config = dict(
    num_hidden_layers=12,
    d_expert=48,
    moe_layers=[0, 2, 4, 6, 8, 10],
    router_z_loss=0.001,
    init_std_router=0.0297,
    vocab_size=2048,
    beta1=0.95,
    train_tokens=481400000,
)
Below are experts of layer 8 (counted from 0) of a mixture-of-experts language model. Rows are named router (the router's row for the expert), down (a neuron's output weights, with its number) and show model dimensions 0-127. Each number is 128 + 32 x the weight over its row's rms, rounded and kept within 0 to 255.
Before each expert's rows: a language model's description of what the expert responds to. This comes from a sample of Wikipedia text that the model never trained on.

# expert 16
What it handles: Letters or pieces right after a word's first letter, often in quoted titles and names, such as F-a-ith, van d-er, B-ou-levard.
router [116 126 101 191 137 139  94 120 175  74  52  83 186 139  86  90 144 127 148 149 117 197 106 102 146 114 119 131 144 133 120 138 112 139 126 107 116 179  61 127 123 159  95 164  53  97  96 123 151 155 152 100 150 112  93 146 151  85  88 145 175  96 123 137  72  99 109 146  33 134 142 160  85 144 147 104 130 117 165 146 148 124 198 157 149 148 158  87 101 140 114 143 127 160 134 175  84  84 120 128 143 124 168 188 143 136 106 108 160 126 104  69 106 122 154 126 148 116  96 134  34 114 109 111 134 166 163  96]
down0 [133 168 104 132 144 117  66 140 134 100  92 161 181 101 173  88 173  87 132  74 139  66 152 141 114 107 147 170 149 111 207  45  91 154 147 132 159 165 138 146 161 122 105 111  95 177 123 124 148 130 160 178 119 134 154 114 139 109  75 131  97  85  93 138 155 169 102 124 147 112  89 161 124 149 139 130 114 180 105 143 139  89 119  74 113 145 190 146 107 207 115 148 128 132  94 147  89  90 108 130 104 126 180 146 105 194 172 149  74 104  82  70  68 175 143 121 147 114 116 106 141  94 121 146  91 112 148 121]
down1 [ 90 183 118 126 122 129  96 116 154 106 167 124 115  86  82  92  90 131 152 105  84 169 151 183 115 119 160 161 163 139  97 133 114  68 106 139 160 212  88 103 180  75 163  96 152 109 140 156 131 151  92 156 163 122 122 164  87 127 127 140  94 135 147 182  97 132 130 172 116 114  81 103 117 107  86 146 123 108  88  98  69 111 124 121 131  87 123 225 147 121 105 109 128 167 163 137 170 141 114 107 187 116 154  96 146 108 130 182  99 132 132 181  78  65 147  86 123 122 121  81 115 134 207 153  79 122 142 110]
down2 [117 152 166 143 142 203 153  98 148 182 111 156 127 126 114 146 160 124 114 200 177 121 110  91  89 127 103 128 106 124 191 116 180 145 145 141 130 161 162 143 120 118 145 124 182 125 123 128 133 133 161 158 120  99  98 112  84 172 101 130 144 159  74 131  93 167 162 133 106  98  81 127 171 191 123 146 118 133 200  90 132  73 201 109 205 124 108  93 110 118 133 117 119 136  80 131  61  98  97 182 158 101  91 124 148 203 105 117 160 183 143  77  76 162 127 101 109 154 123 176 156 143  99 134 150  99 118 142]
down3 [109 141 108 152 156 142 169  91 146 128 183 120  57 128 116 129  88  83 139  82 116 152 131 137 168 181 160 183 129 123 146 135 151 107 155 145 109 140 106 174 114 117 106 138 147 113 178 115 145 194  71  67 135 118 151 143 137 144 137 164 130 147 125 123  88 155 122 134 113 148  68 124 115 110 114 130  93  41 186  90 151  77 109  74 166 153 123 142 101 158  97 160 159  63 166 114 109 171 107  85 123  85 143 145 107  88  82 101  64 158 118 137 128 143 135 107 139  37 107 127 159 157 180 192 123 104 142  91]
down4 [151  76 126 148 107 128 139 103 162 127 142 103 129 127 128 150 136 109  94 120 152 150 137 141 193 118 139 202 140 127 131  82 126 140 144 105  49 134  96 115 116  87 112 156 124 144 141 147 145  70 146 113 168 100 137 136 154  80  98 146  62  89  80 151 114 167 113 138 153  90 147  95 164 195 172  89 129 169 156 153 145 160 108 125 179 119 212 117 158 137 171 167  92  80  93 119 150 161  89 153 137 107 148 116 117 155 155 143  67 145 169 100 142 133  83 142 227  93 125  72 143 141  85 176 135  89  89  97]
down5 [124 102 106 139  99 115  23 145 156 182 175 144 130 105 129 127 143 154 135 112 170 113 124 129 130  83 171  69  85 132  91 122 223 134 141 150 169 125 131 115 127 156 129 121 113 163 152 116 153 149 136 139 139 140  95 127 115 145 156 158 124 106 118 103 107 122 146 152 149 136 189 163 152 130 126 255 135 154 133 132  99 170 183  96 131  77 140 132 124 141 120 154 130 145 160 139 137  97  98 145 123 142 120 125 142 114  98 195 150 132 146 127  89 185 154 153  69  54 117 167  71 151 105 143 118 129 113 110]
down6 [170  99 132 154 125 126 111  69  58 115 155  86 169  59 182 118 141 131 140 141 114 175 111 130 108  28 159  74 113  84 170 101  95 114 126 129 123 171 140 146  94 136 145  89  96 108  95 150 138 171 100 153 151 145 104 161 105 118 113  67 121  86 124 136  66 142 165 150  57  98 127 191  85 140  92 102  93  68 159 176 143 135 115 106 137 156  90 165 163 130 159 167 139 150 123 129 128 135  88 187  90  88  98 161 103 109 107  83 117 147 110 178 146 141 126 128 137 118 138  96  73 103 120 164 153  88 130 128]
down7 [113 103 120  96 171 134 111 142 176 112  85 119  99  49  62  85  70 106  97 111 183  93 155 182 142 162 159 134 130 152 126  90  87  71 146 134 149 102 140  78 143  99 140  86 127 103 149 141  95  74 110 103  90 186 124  70 105 142  76 172 121 158 117 122 139  97 121 129 189 120 154 147 129 103  87  89 122 146 149 131 125 134 125 148 131  89  94 104 152 137 156 100 170 124  89 100  75  75 135 126 120 183 118 100 128 156 151 153 101 103 159 150 148  88 104  70 136  93  88  87 161 159  78 195  75 145 163 121]
down8 [106  96 165  66  79 147 131 133 105 156 114 154 125 105 128 131 116 120 141 171 163 116 149 127 103 124 106 178  84 143  98 149 125 139 112 147  99 128  69 154 112 165 171 181 105 116 161 147 101  41 110 184 130 163 102 127  87 129 171 124 152  43 117 167 142 103 130 113 154 100 136 130 153 136 128 118  88 227 154 132  79 194 126 115 110 107 127  59 110 170 111 157  68  98  70 175 140 138  78 128  88 103  87 134  98 107  97 164  80 147 143 113 157 125 107 178 113 169 138 124  78  86 135 100 109 133 103 145]
down9 [133 171 142  86 101 154 193  90 148 121 190 124 112 146 113 140 133 143 146 147 117 115 101  86 101 155 135 154 138 196 102 146 114 168 157 158 129 142 123 127 111 109  96 130  99 116 158 128 100 127 214 105 102 148 144 140 168 218 116 112  90 132  85 243 155 143 124 159 167 140 165 102 121  83  92  17 165 120 102 173 134 129 110 156 120 106 145 128  99 176 116 128 112 166 125 133 149  91 112 131 151 131 156  95  90 181 156 154  88  99 118  73 175 118 111 102 135 150 107 131 159 139 163 129 151 109 104  75]
down10 [133 145  76 114 100 126 127 100 152 106 101 119  85  96 147 186 157 123 136 102 109 102 118 119 132 119  83 126 146   8 173 142 146 129  95  89 101 130  95 126  99 142 113 113 139  83 105 122  78 121 127 134  93 141 129 100 114 184 192 176 102 157  75 116 143 104 116  89 195 146 176 106 163 136 123 142 151 166 116 111  60  68  47 143 189 101  82  37 122 131 114 131 117 123 145 123 125 107 134 132  96 128 123 120  70 103 103 114 127 118 115 151 125 111 131  96 148 167 104 108 141  99 157 123  82 149 110  41]
down11 [141  79  74  83 163 140 105 137 159 109 121  69 202 135 109 116 155 170 154 152 134 182 160 112 140 122 150 134 177 116 114 146 112 110  92  93 128 133 172 147 145 197 101 151  89  68 184 135 153 125 145 133 104 135 152 193 155 156 154  97 183 153 122 117 157  70 138 119 127 104  90  80 109  96  62 135 148 104  92 150 148 128 124 112 133 110 144  99 127 124 200 147 132 190  97 125 171 110 144 128 120 153 122 183 151  86  86 137 124  85 103 147  98 136 113 114 126 200 170 104  71 180 132 130 109 191  75 106]
down12 [146 110 192 127 166 128 117 141 100 104  94 148 133 121 123 133 132 148 134 148 176 169 154  96 188  83  96  89 117 186 115 111 146 117 129 131 101 148  67 128 160 213 102 160 139  92 129 128  97  77 136  72 158 138  90 156 109 168 143  87 123 111 141 152 137 152 216 138 101 165 193 185 177  80 201 121  83 132  97 134 103 137 112 149 144 121 101  93 140  93 140 168 106 137 156  94 132 145 140  90 123 150 114 106 132 191  72 136 146 135 181 134 126 156 104 172 108 144 138 117 122 107  63 115 194 151  93  83]
down13 [144 126  93  64 102  80  96 155 104 124 169 206 147 125  93 104 187 112 139  98 116 115 122 190 134 145 113 129  45 156  99 108 128 111 129 118 134 150  80 115 179  91 183 114 132 122 133 103 141 124 184 135 100  77 110 162  63 108 134 123 157 119 160 104  86 111 146 115  78 106 116 162 134 137  92  92 135 139 123 128 112 150 148 194 116 159 157 164 137  92 106 117 103 144  91 116 177 183  97 123 184 137 149 177 128 113 130 187 139 126 144 137  41 115  96  55 149 129 105 135 167  99  99  73 134  87 131 177]
down14 [ 95  95 121 137 124 115 161 139 106  33 125 139 148 177 147 121  90  91 150 105 134 136  71  78 145 134 141 184 103 173 139 120 112 125 148  56 123  47 125 138  92 152 142 103 142 131 117  83  53  53 127 116 109 113 124  77 158 111 189 140 173  78  94  98 127 129 166 161 136  81 134 112 106 119 128  82  99 138  99  97 160 121  71 157 176 135 126  99 101 123 136 141 121 117 183 122 116  76  59  89 120 107 165 125 127  82 148  89 189 109 129 134 142 121 118  95 109 146 138 168 130 191 134  79 123 173 127 127]
down15 [133 120 116 141 112  80 172 161 178 129  94 119  95 118  45 173 141  90 136 103 129 127 111 154  97 144 139 110 122  66 130 101 161  83 195 145 140  95 165 117 186  67 165 138 147 125 104  34 150 143 152 137 163 144 119 123  75 176 110 143 145 128 143 124  84 103  73 139 147 175  81  80  86 136 119 133 119 105 150 110 113 191 163 149 103 114 108 107  89 182 117  89 130 163 145  56  99 140 119 108 104 192  99 116 143 136  77 104 156 138 138 183 157  98 138  86 135  88  79 164 142 151 128 128  87 128 158 116]
down16 [ 98 144 159 145 165 132 174 122 139 121 136 126 143  68  90 184 154 160 149 116 137 123 120 136 166 182 164 128  78 138 108  89 141 140  96 163 147  96 141  78 164 172  94  78 122 166 133 136  93 140 104  81 146 118 125 148 113 105 102 164 171 127 145 108 127 155 111 143 187 106 141  61  85 110  44 138 180  96 148 181 212 124 135 149  63 109 143 115 156 155 190  95 178  87 116 139  93 129 165 144  86 142 146 110 118 110 129 141 121 119  89 126 130 154 149 120 146 118 131 177 227 138 199  96 107 140 161 129]
down17 [114 133 164 168  98 158 153 112 117 159  96 114 143 164 119 138 116 102 109 208 138  90 128  88 120 133 135  77 164  77 130  87 171 109 142 211 130 175 190 157 100 173 162 136 108 124 185 115  96  54 116  83 172 116 127 139 131 122 154 114 162 133 129 125 165 129 109 147  94 107 133 120 128  98 197 193 145 144  75 168 124 137  86 127 112 156 125 121  93 129  86 133  46 195  93 157 130 191 163 110 118 112 124 151 180 115  99 135 130 130 103 149 159  89  72 151 140 132 127 156 149 174 100 124 115  75 167  94]
down18 [113 114 140 146 100 112 193  70 117 117 153 104 103 183 138  83 159 154 154  98 118 102 119 118  72 134 114 160 133 146 157 103 136  92 161 145  60 127 134 184 106  80 141  88  63  75 184 140 170 134 126 140 123 104 112 132 172 122 135 127 177 173  57 112  82 150 128 106 159 117  79 102 130 105 150 191 104 128 124 128 146 125 149 169 105 172 133 131  49 141 118 171 189 175 175 149 150 162 125 211 179 122 149 104 139 107 172 137 118 141 145 119 127  94 173 175 105  90 116 121 192 132 145 128 126  87 146 109]
down19 [125 130  69 153 105 109 102 162 124 132 148  89 179 142 166 132 110 153 105 128 173 166  85 123 119 123 108 185 157 133 131 123 116 101 126 128 135  99  94 140 156 120 156 121 190 177 127  93 163  93 173  57 129 141  59 113 164 130 144 203 147 145 108 175 167 124  66 108 108  82 137 162  99 121 115 158  92 165 107 120  82 142  60 173 158 128 133  74 143 142 120 113 126 133 149 133 131 134 121  81 108 114 162  81  95  87 123 132 102 115 191  89 105 117 102 174 118 107 121 144  53 158 130 191  86  41 114  95]
down20 [100 177 106 115 209 120 140  96  73 146 149 163 131 130  75 130  99 119  97 105 112 144 101 135 111 106 112 132 141 122 176 189  69  97 156 179 109 123 106 148 137 131 122 123 121 139  96 131 149  57  42  94 127 115 155 173 140  88 138 153 189 132 121 165 104 154  86 130 142 120 140  64 129 123 103  92 134 128 124 148 116 120 170 143 176 153 184 129 156 160 177 121 143 101 200 127 131 135  99 132 109 120  89  95 109 191 125  91 105 120 140 189 155 101 184  89 102 151 141  65  98  82  59 107 133 128 184 130]
down21 [129 138 124 135 122 175 117  94 103  85 142 125 101 118 134 127 124 122 121 112  95 148 163 108 117  69 110 146 164  66  93  54 147 139 174 174 125 102 114 132  96  73 170 141 177  95 137 134 190 158 165 145 113 152 145  95 156 150 160 116 143 142 104 147 149  91 121 124 150 124 140 103  84 143 162 255 152 216 133 143 132 129 218 126 162  98 121 134 142 148 163  91 138 131 126 118 132 108  78 173  84 141  92 121 145 139 105  90 145 136 118 174 117 131  86  80  90 154 137 161 187 156 137 135  83 158 124  89]
down22 [140  90 174  93  61  92 149 113 120 148 111 159 188 132 119 149 144  90 130 222  97 134 124 131  77 137 148 130 153  83 109 136 145 150 184 162  94  91 174 104 133 138 152 157 180 153 195  79 118 127 168 131 159  87 114 114  93 150  93 147 137 101 167 149 115 134 139  86 116 132 162 173 119 140 109 105 177 148 152 143 159 122 168 132 175 125 212 159 143 146 109 137 122 124 130  83 154 190 157 141 130 177 198 125 135 186 138 103 121 149 164 181 105 180 134  95 155 141 167 138  95 163 130 161 166 167 176 137]
down23 [149 139 100 178 161 110 108  89 143 120 119  78  55 134 118 105  93  91 147  41 175 122 124 130 130 176 132  94  33 128  88 127 152 140 120 124 112 167 193 167 122 134  99 184 134 182 175 135 177 122 144 124 128 105 101 101 178 122  65 166 134  94 161 176 157 156 139  80 181 152 170 114 197 166  80 111  85 141 106  84  96 131  88 129  93 106 126 151 152 120 107 156 107 138 114 102 172 111 124  97  96 142 133 133 150  92 105 115 130 142 132 168  87 172 149 149 121 152  96  73 112 141 139  97 180 140 135 143]
down24 [159 120 151 111 153 159  73 132  69 115 187 121 214 108 118  93 115 129 130 157 110 139 120 159  91 106  81 174 145 131  81  95 171 164 185  96 165 112 116 127 156  86 170  86 118 120 147 146 171 171  85 164 158 179 130 126 159  94 103 159  81 144 148 186  81 120 121 130 120 180 146  89 135 111 152 117  98 102 181 143 132 154  98 132 145 162 144  88 143 115 123 124 100 167  96 123  83 117  95 138 162 126 191  73 166  43 194 141 131 145 110 177 123 141 159 161 119 148 139 127 120  87 126  96 159 155 179 160]
down25 [151 159 123 101 143  98 174  99 118 124  69 158 173 126 143 153  93 154 197 141  93 125 123 132 151  78 123 132 194 168 119 112  60 123 211 142 125 117 152 140 101 107 124 131  99 105 116 120 138 150  91 144 132 184 165 147 180 132 125  87 126 159 103 152 180 141 134 147 100 142 115 141 130 119 168 109 194 147 153 133 105  79 103 156 148  76 180 118 124 120 142 160 115 197 159  96 128 170 182 211 152  99 106 130 150 118 129 113  76 135 186 102 103 159 124 113 185 135 120 110 177 192 138 147 146 144 203 100]
down26 [163 120 145 134 179 116 149 203 111 132 126 116 153 126  88  67 138 160 115 162 148  85 134 165 173  44 127 170 112 176 184 145 147 139 147 103 147 140 142 142 151 103 158  85 121 167 142 115 148  85 151  94  83  66 140 163 123 122 132 102 166  90 126 115 129  86 100 136 132  81 152 128 114 139 137  59 119 150  87 134 105  91  78 169 130  63 119 188 104 138 140 159  98 194 190 122 113 104 132 133 112 160 156 115 191 140 166 147  69 145  66 106 132 159 146  92 141  92 115  92 101 117 140  84 110 144 192 135]
down27 [ 71 135 222 108 135 137 129  99 139  73 125 122 110 130 133 158 117 116 100 152 147 173 143 145 136 153 122 196 173 192 141  93 114  89 128 125 102 146 107 110 184  76  93  86 106 152 151 146 177 130  83 168  81 138 134 102 178 129  95 167 135 157 125  95 145 126  76 103 143 166 124 145 118 156 130 136 157 127 123 108 145 163 125 154 178 144  96 100 190  75 173 157 181 100 176  90 128  96 140 113 125  85 150 200  73  96 158 135  99 100 128 150  95  88 120 140 154 138 168 149  80 135  98 204 152 120 172 109]
down28 [156 101 130 163  50 135 165 132 123 159  92 147 102  89 167  90 132 121 141 102 212 130  95 127 154 136  93 124 113 144 108 138 150 127 151 133  77 117 141 131 125  71  98 106 209 132 144 107 167 106  76  72  85 146 111 128 151 148 126  98 124 157 143 176  83 138 123 112 154 112 196 187 135 107 176 139 143 194 142 155 122 115 117  80 143 154  76 155 105 109  79 152 120 162 171 151 163 143 102 127 187 108  94 139 114 182 134 131 123 112 163 200 181 151 121  57 170  73 103 161 129 145 102 140 144 169 114 116]
down29 [105 107 143 137 127 112 101 111 156  56 138 131  51 110 135 106  85 204 137 136 157 127 137 140  59 178 118 102 132 154 100 106 143  75 178 142 141 111  79  96 152 102 182 137 151 101 103 114 133  98 159 133 121  89  98 136 121 132  80  92 138 107 161 150 142 151 162 122 102 124 122 129 179 185  84 225  99 151 108 122 149 176 146 176 111  43 142 144  93 111 112 121 184 149 174 145 126 143 166 147 158 116 124 138 116  91 155 151  79 117  85 174 148 139 172 116 178 134  67 146 140 106 151  80 117  95  95 136]
down30 [157 106 137  92  88  90 143 145  96 112 147 122 193 131  49 125 151  95  93  60  98 106 109 125 132 137 125 129 127 136 110 111 121 100 150 152 121 152 101 143 157 139  80 114 145 200 126  93 117 119 138 120 113 154  90 136 122 153 131  67 149 122 186 123 116  67  72  91 103 164 172 117 140 152 125  45 104 110  95 155 141 109  69 165 126 138 153 166  57 169 153 131 120 118 191 126  79 119  90 132 144 156 156 164 120  99 126 146 111 140 136  77  50 106 158 145 200  50 149 139  91 163 129 116  96  93 138 122]
down31 [128 146  93  80 178 167 157 159 140 161 164 109 172 135 117  90  47  94  74 134 158 122  73 134 109 161 157 140 131 117 158 160 127 106 185 143 133 129 157 133 118 161  98 129 106 155 200  67 110  98 161 124 130 201  94 101 122 113 161 130 117 100 143 149 182 164 145 153 159 148 103  71 134 163 153  73 164  83 122 169 134 121 107 134 153 158  94 120 193 180 162 161 150 122 155 149 104 143  83 187 146 117 166 140 107 164  77  72 105 113 171 107 132 170 115 185 168 150  81 149 129 119 121 100 104 149 144  95]
down32 [115  10 117 114 123 161  96 129 168 190 147 114 161  97 163 109 121 179  79 145 132 124 155 173  95 115 117 128 145 100 109 110 139  47 106  78 119 167  84 118  72 129 121 138 154 189 181 142 168 126 158 123  93 128 164 186  99 121  88 131 166 123 132 127 151 176 136 123 141 122 145 117 133 149  68 134 109  86 138 157 119 158 145 137 136 145  75 100 129  94 132 151  97 115 175 132 113 131 123  93 161 121 168 165 102  77 118 134  47  67  79 118 113 136  94 156  58 149 125  92 146  97 116  86  90 152 115 143]
down33 [ 84 154 118 129 169 162 170 161 139  96 169  97 136 112 155 118 101 136 103  74 111 133 111  70  89 131 140 165 196 119 135 126  86 123 129 117 142 121 170 125 152 101 132 143 164 165 114 176 106 194 157 129 141 168 157 152 111 128 114 120 107  93 161 124 145 144 175 179 126 184 222 159 168 175  98 116  85 100 149 123 156 128  98 142 161 129 115 165 136 153  92 105 131 203 112 112 129 142 115 113 116 144  90 128 102  92 168 113 150 167 130  97 100 148 119 131  63  49 108 131 107 167 150 217 187 112  97 183]
down34 [124 169  84 135 158  89 159 136  93 138  55 151  77 116 153 132 181 166 109  88 150 130 125 181 117 106  78 149  52 144 202 117  54  84 164 130 143 164  95 116 117 101 160  94 121 103 112  88 139 166 187 106  87 159 109 130 103 119 115 115 187 191 135  48 131 114 121 140 151 126 104  90 110 105 108 126 172 117 194 191 160 152  83 151 107 125 112 135 179 144 138 170 162 146  88 144 142 132  80 126 119 121  90 131  82  99 124 113 104 136 105 113 189  71 104 150 151 129 156 131 161 137 136 108 126 143  98 134]
down35 [133 125 116  96 143 168 143 149  88 154 111 179 114 105 143 143 150 121 108 132 131 111 153 102  72  75  89 116 148  78 124 109 102  60 139 102 105 130  87 103 119 121 113 183 130  88 128 113 160 191 163 159 129 187 170 115 140  77 154  88 112 126 109 124 167 143 143 139 144 136  85 192 112 206 134 121  86  98 123 132 173  96 142 128 105  52 126  70 178  97  96  86 125 100 152 124  85 198 103 174 157 111 105  96  82  50 116 146  69 102 179 150 130 123  96 133 185 129 149  95 136 143 141 126 157 158 152 143]
down36 [106 125 159 119 105  88 189 140  57  94 140 115 126  95 131  74 129 117 139 133 119 108 131 114 116 155 105 186 134 196 135 145 118 169 131  97 144 144 131 157 151 105 132 146 153  96 128 108 111 112  85 103 167  87 152  43 139 132 213 131  50 123 114 151 146 116 114 164  56 156 110 158 108 113 151  35 150 138 154 125  94 176 154  87 153 125 100 121  92 186 131 149 173 120  80 110 110 116  97 161 134 116 139 172 116 170 136 109 128  81 117 151 116 152 134 135  68 161 135 132  73  78  71 155 144 134  74  99]
down37 [131 147  92  72 150 169  91 149 129 120 121 126 154 109 127 120 139 141 190 113 127 107 144 159  74 160 184 154 187 123  92  81 161 147 105  98 183 133 195 152 160 137 133  70 139 102 126 110 165  97 212 195 143 133 101 107 151 198 103 182 158  80 166 105 145 159 129 119 159 154 167 146  77 147  66 142 156 114 174 134 143 108 116  85  68 135 169  81 159 112 101 137  93 134 111  95 137 132 101 133 111 123 110 161 110 158 126 173 174 127 125 129 122 178 139 155 115 155 156 215 168 149 120 143 119 103 145 151]
down38 [119 129 120 126 133 151  75 101 154 167 113 146 153 173 127 146 156 164 156 145 135 123 117 115  94  84 105  56  81 123 173 136  76 206 135 155 125 123 123 131  76 101 152 173 101 113  79 142 138 141 164 106 181 120 130  68 217  87  97 145  75  76 121 151 151 116 104  77  97 120 147 125  87 106 140 191  88 130 127 118  87 150 121 132 189 127 151 120  94  90 132 145 115  92 126 141 105 130 139 141 173 163 103  57 160 131 133 120  85 151 119 132 126 148 115 148 102 104 172 166 102  11 132 147 147 112  92 124]
down39 [176 121 110  76 132 169 138 146  97 143 185 133 130 111 121  94 151 120 107 143 146 130 157 129 135 143 112  71 127 111 112  99 122 152 130 173 151 156 154 133 172  61 155 107 127 184 120  76 176 166  57  98 111 156 136 140 133 113 138 145 163 119 156 107 126 150 214 135 103  91 141 177 139 188 105  81  11 112 139 137 125 178  72  92 140 115 128  79 153 100 191 136 148  94 143 177 110 102 142 127 140  58 145 104 166 136  92 172 133 134  72 142 122 140  97 166  94 151 109 107 156 125 119 137 101 183 143 137]
down40 [108 111 109 131 110 136 103 121 111 110 125 129  93  67 157 139 107 193 101 161 122 132 124 110  94 131  73 113 128 121  81 150  83  77 149 135 100 102 110 161 113 107 119 134 148 171 188  83 143 145 174 136 154 152 121 127  93  51 115 119 136 174 114 163 139 128 102  99  89 191 107  95 156 108 159 175 119  78 170  88 119 137 119  86 137 155 127 110  83  78 144  72  80  91  95  69 128 150  83  45 109 132 161 136 116 137 126 122 177  83 117  84 162 105  93  93 135 134 169 189 146  54 110 146 101 142  83 171]
down41 [168 114 135 198 185 146 140 136 163 166 183 132 112  96 143 113 109 172 109 120  90  95 133  99 115 158 107 116 151  97 106 133 114 198 157 115 147 100 142 194 170 213 136  87 146 158 142 141  71  85  76 154 123 111 142 132  94 135 180  96 122 169 147 102 105 149 167 121 121 125  70 104 212 137 133  93  89  95 121 119 156  89 116 122 101 121 121 124 136 130  63 160 123 159 124  95 139  96 195 132  70 149 164 182 130 152  74 114 143  86 141 120 149 117 106 190 136 177 166 120 142 113  66 126 164 117 128 134]
down42 [109 157 166  81 134 150 119 180 143 129 118 118 160 114 142 161 123 113 139 161 159 149 140 126 133 139  99 119 125 179 183 152 100 148 121  93 193 174 138 133 128 181 164 116 180 135 123 130  99 100 107 112 131 149 104 107 120  69 148 112  84 167 119 116  83 149 151 172 154  96 100 102  91 125 112   0 118 100  96 142 190 149 140 140 167 161 140 101 111 119 175 101  70 103 139  96  82 115 151 138 135 131 117 148 113 158 174  67 113 105  52 150 144 102 132 152 131 103 126  69 131 101 146 150 151 141  84 121]
down43 [100 158 131 118 129 111 179 139  45 194 177  98 122 108 121  86 100 120 141 177 103 126 106  99 134 105 166 118  98 114 183 114 135  91 148  99 109  81 121 168 176 116 161  88 130 144 143 213 118 120 135 125 101 148 175 193 103 157 168  95 169 100 109 141 134 181 117  94 169 160 111  80 143 184 141 108 100 147 124 163  66 152 136 120 163 123 165  43 147 119 163 143 130 167  97 109  98 111 128 127 143 103 119 118 185 144 121 126  99 123 128 122 111  74  87 131  99  84 132 150 220 123 173  93 138 104 150 114]
down44 [136  93  75 194  84 103 120 110 192 137 131 104 169 154 136 135 121 157  70  45 127 128  87 151  78 124 136 167  68 189 102  82 156 126 104  99 141 101 143 118 113 141 139 152  68  92 138 119  87 168 134 140 146 147 116 113 101  87 141  91 100 138 118 124 159 131 198 124  99 158 129 122 133  57 127 196 175 101  99 157 155  82 116 142 156 126 112 146 159 123 116 122 142 104 186 150 147 117  94 107 103 104 177 114 146 120 154 124 174  96 168 125 174 191 115  55 124 134 123 179 126 131 169 123 128  86  72 159]
down45 [143  92  92 104 169  93 124 118 138 108  99 114 163 162 122 119  93 108 149  64 106 165 165 124  78  95 157 106  93 182 153 149 131 115 163  96 146 128 112 109  90  98 124 133 125 129 127  96 184 152  89  84 160 101 107  33 101 147 148  92 115 126 152  95 171  65 206 145  96  95 127 124 122 117 166 216 115 124 147 183 155 170 151 131  86 150 117  91 192 123 128 148 100  93 174 113 116 159 143  89 179 181  93 116 146 134 104 100  86  75  99 102 128 127  71 101 158 138  79 169 141 109 133 109 131 123 154 150]
down46 [115 138 178  96 207 150 111 120 145 126 119 172 133 108 123 143 153 119 117 139 139 188 145 138 151 134 122 150 169  42 106 158 175 185 133 134  85  77 176 146 127 141  79 112 115 146 150 119 150 126  71 126 176 117 106 144 131 155 112 150 146 116 136 148 125  91 161 150  74 148 113 167 108  52 187 121  99 103 154 128  96 157  86 108 159 165 141 127 151  69 170 102 112 136  93 110 183 105 179  66 122 164 138  75  62 139 138 123 150  96  99 127 100 183 130 126  71 131 104  50  85 148  84 140 136 141 140 146]
down47 [ 97  93 109  86 141 151 133 139  82 139 103 125 115 162 147 142 151 122 142 180 134 142 106  90 154 125 125 135 120 180 118 209  82 126 159 158 145 101 165  99 134  79  71 170 140 129 145 127  92 155 113  66 165  79 157 131 161 201 107 119 153 170 139 144 130  80 176 155 129 158 126 116 175 168 171  95 119 163 157 153 150  99 180 146 104  77  99 171 185 101 123 117 121 126 122  64  87 149 190 151 114 131 156 150 133 153 110 132  38 140 126 136  87 160 121 135 136  82 117 113 149  53 167 149 154 165 179 110]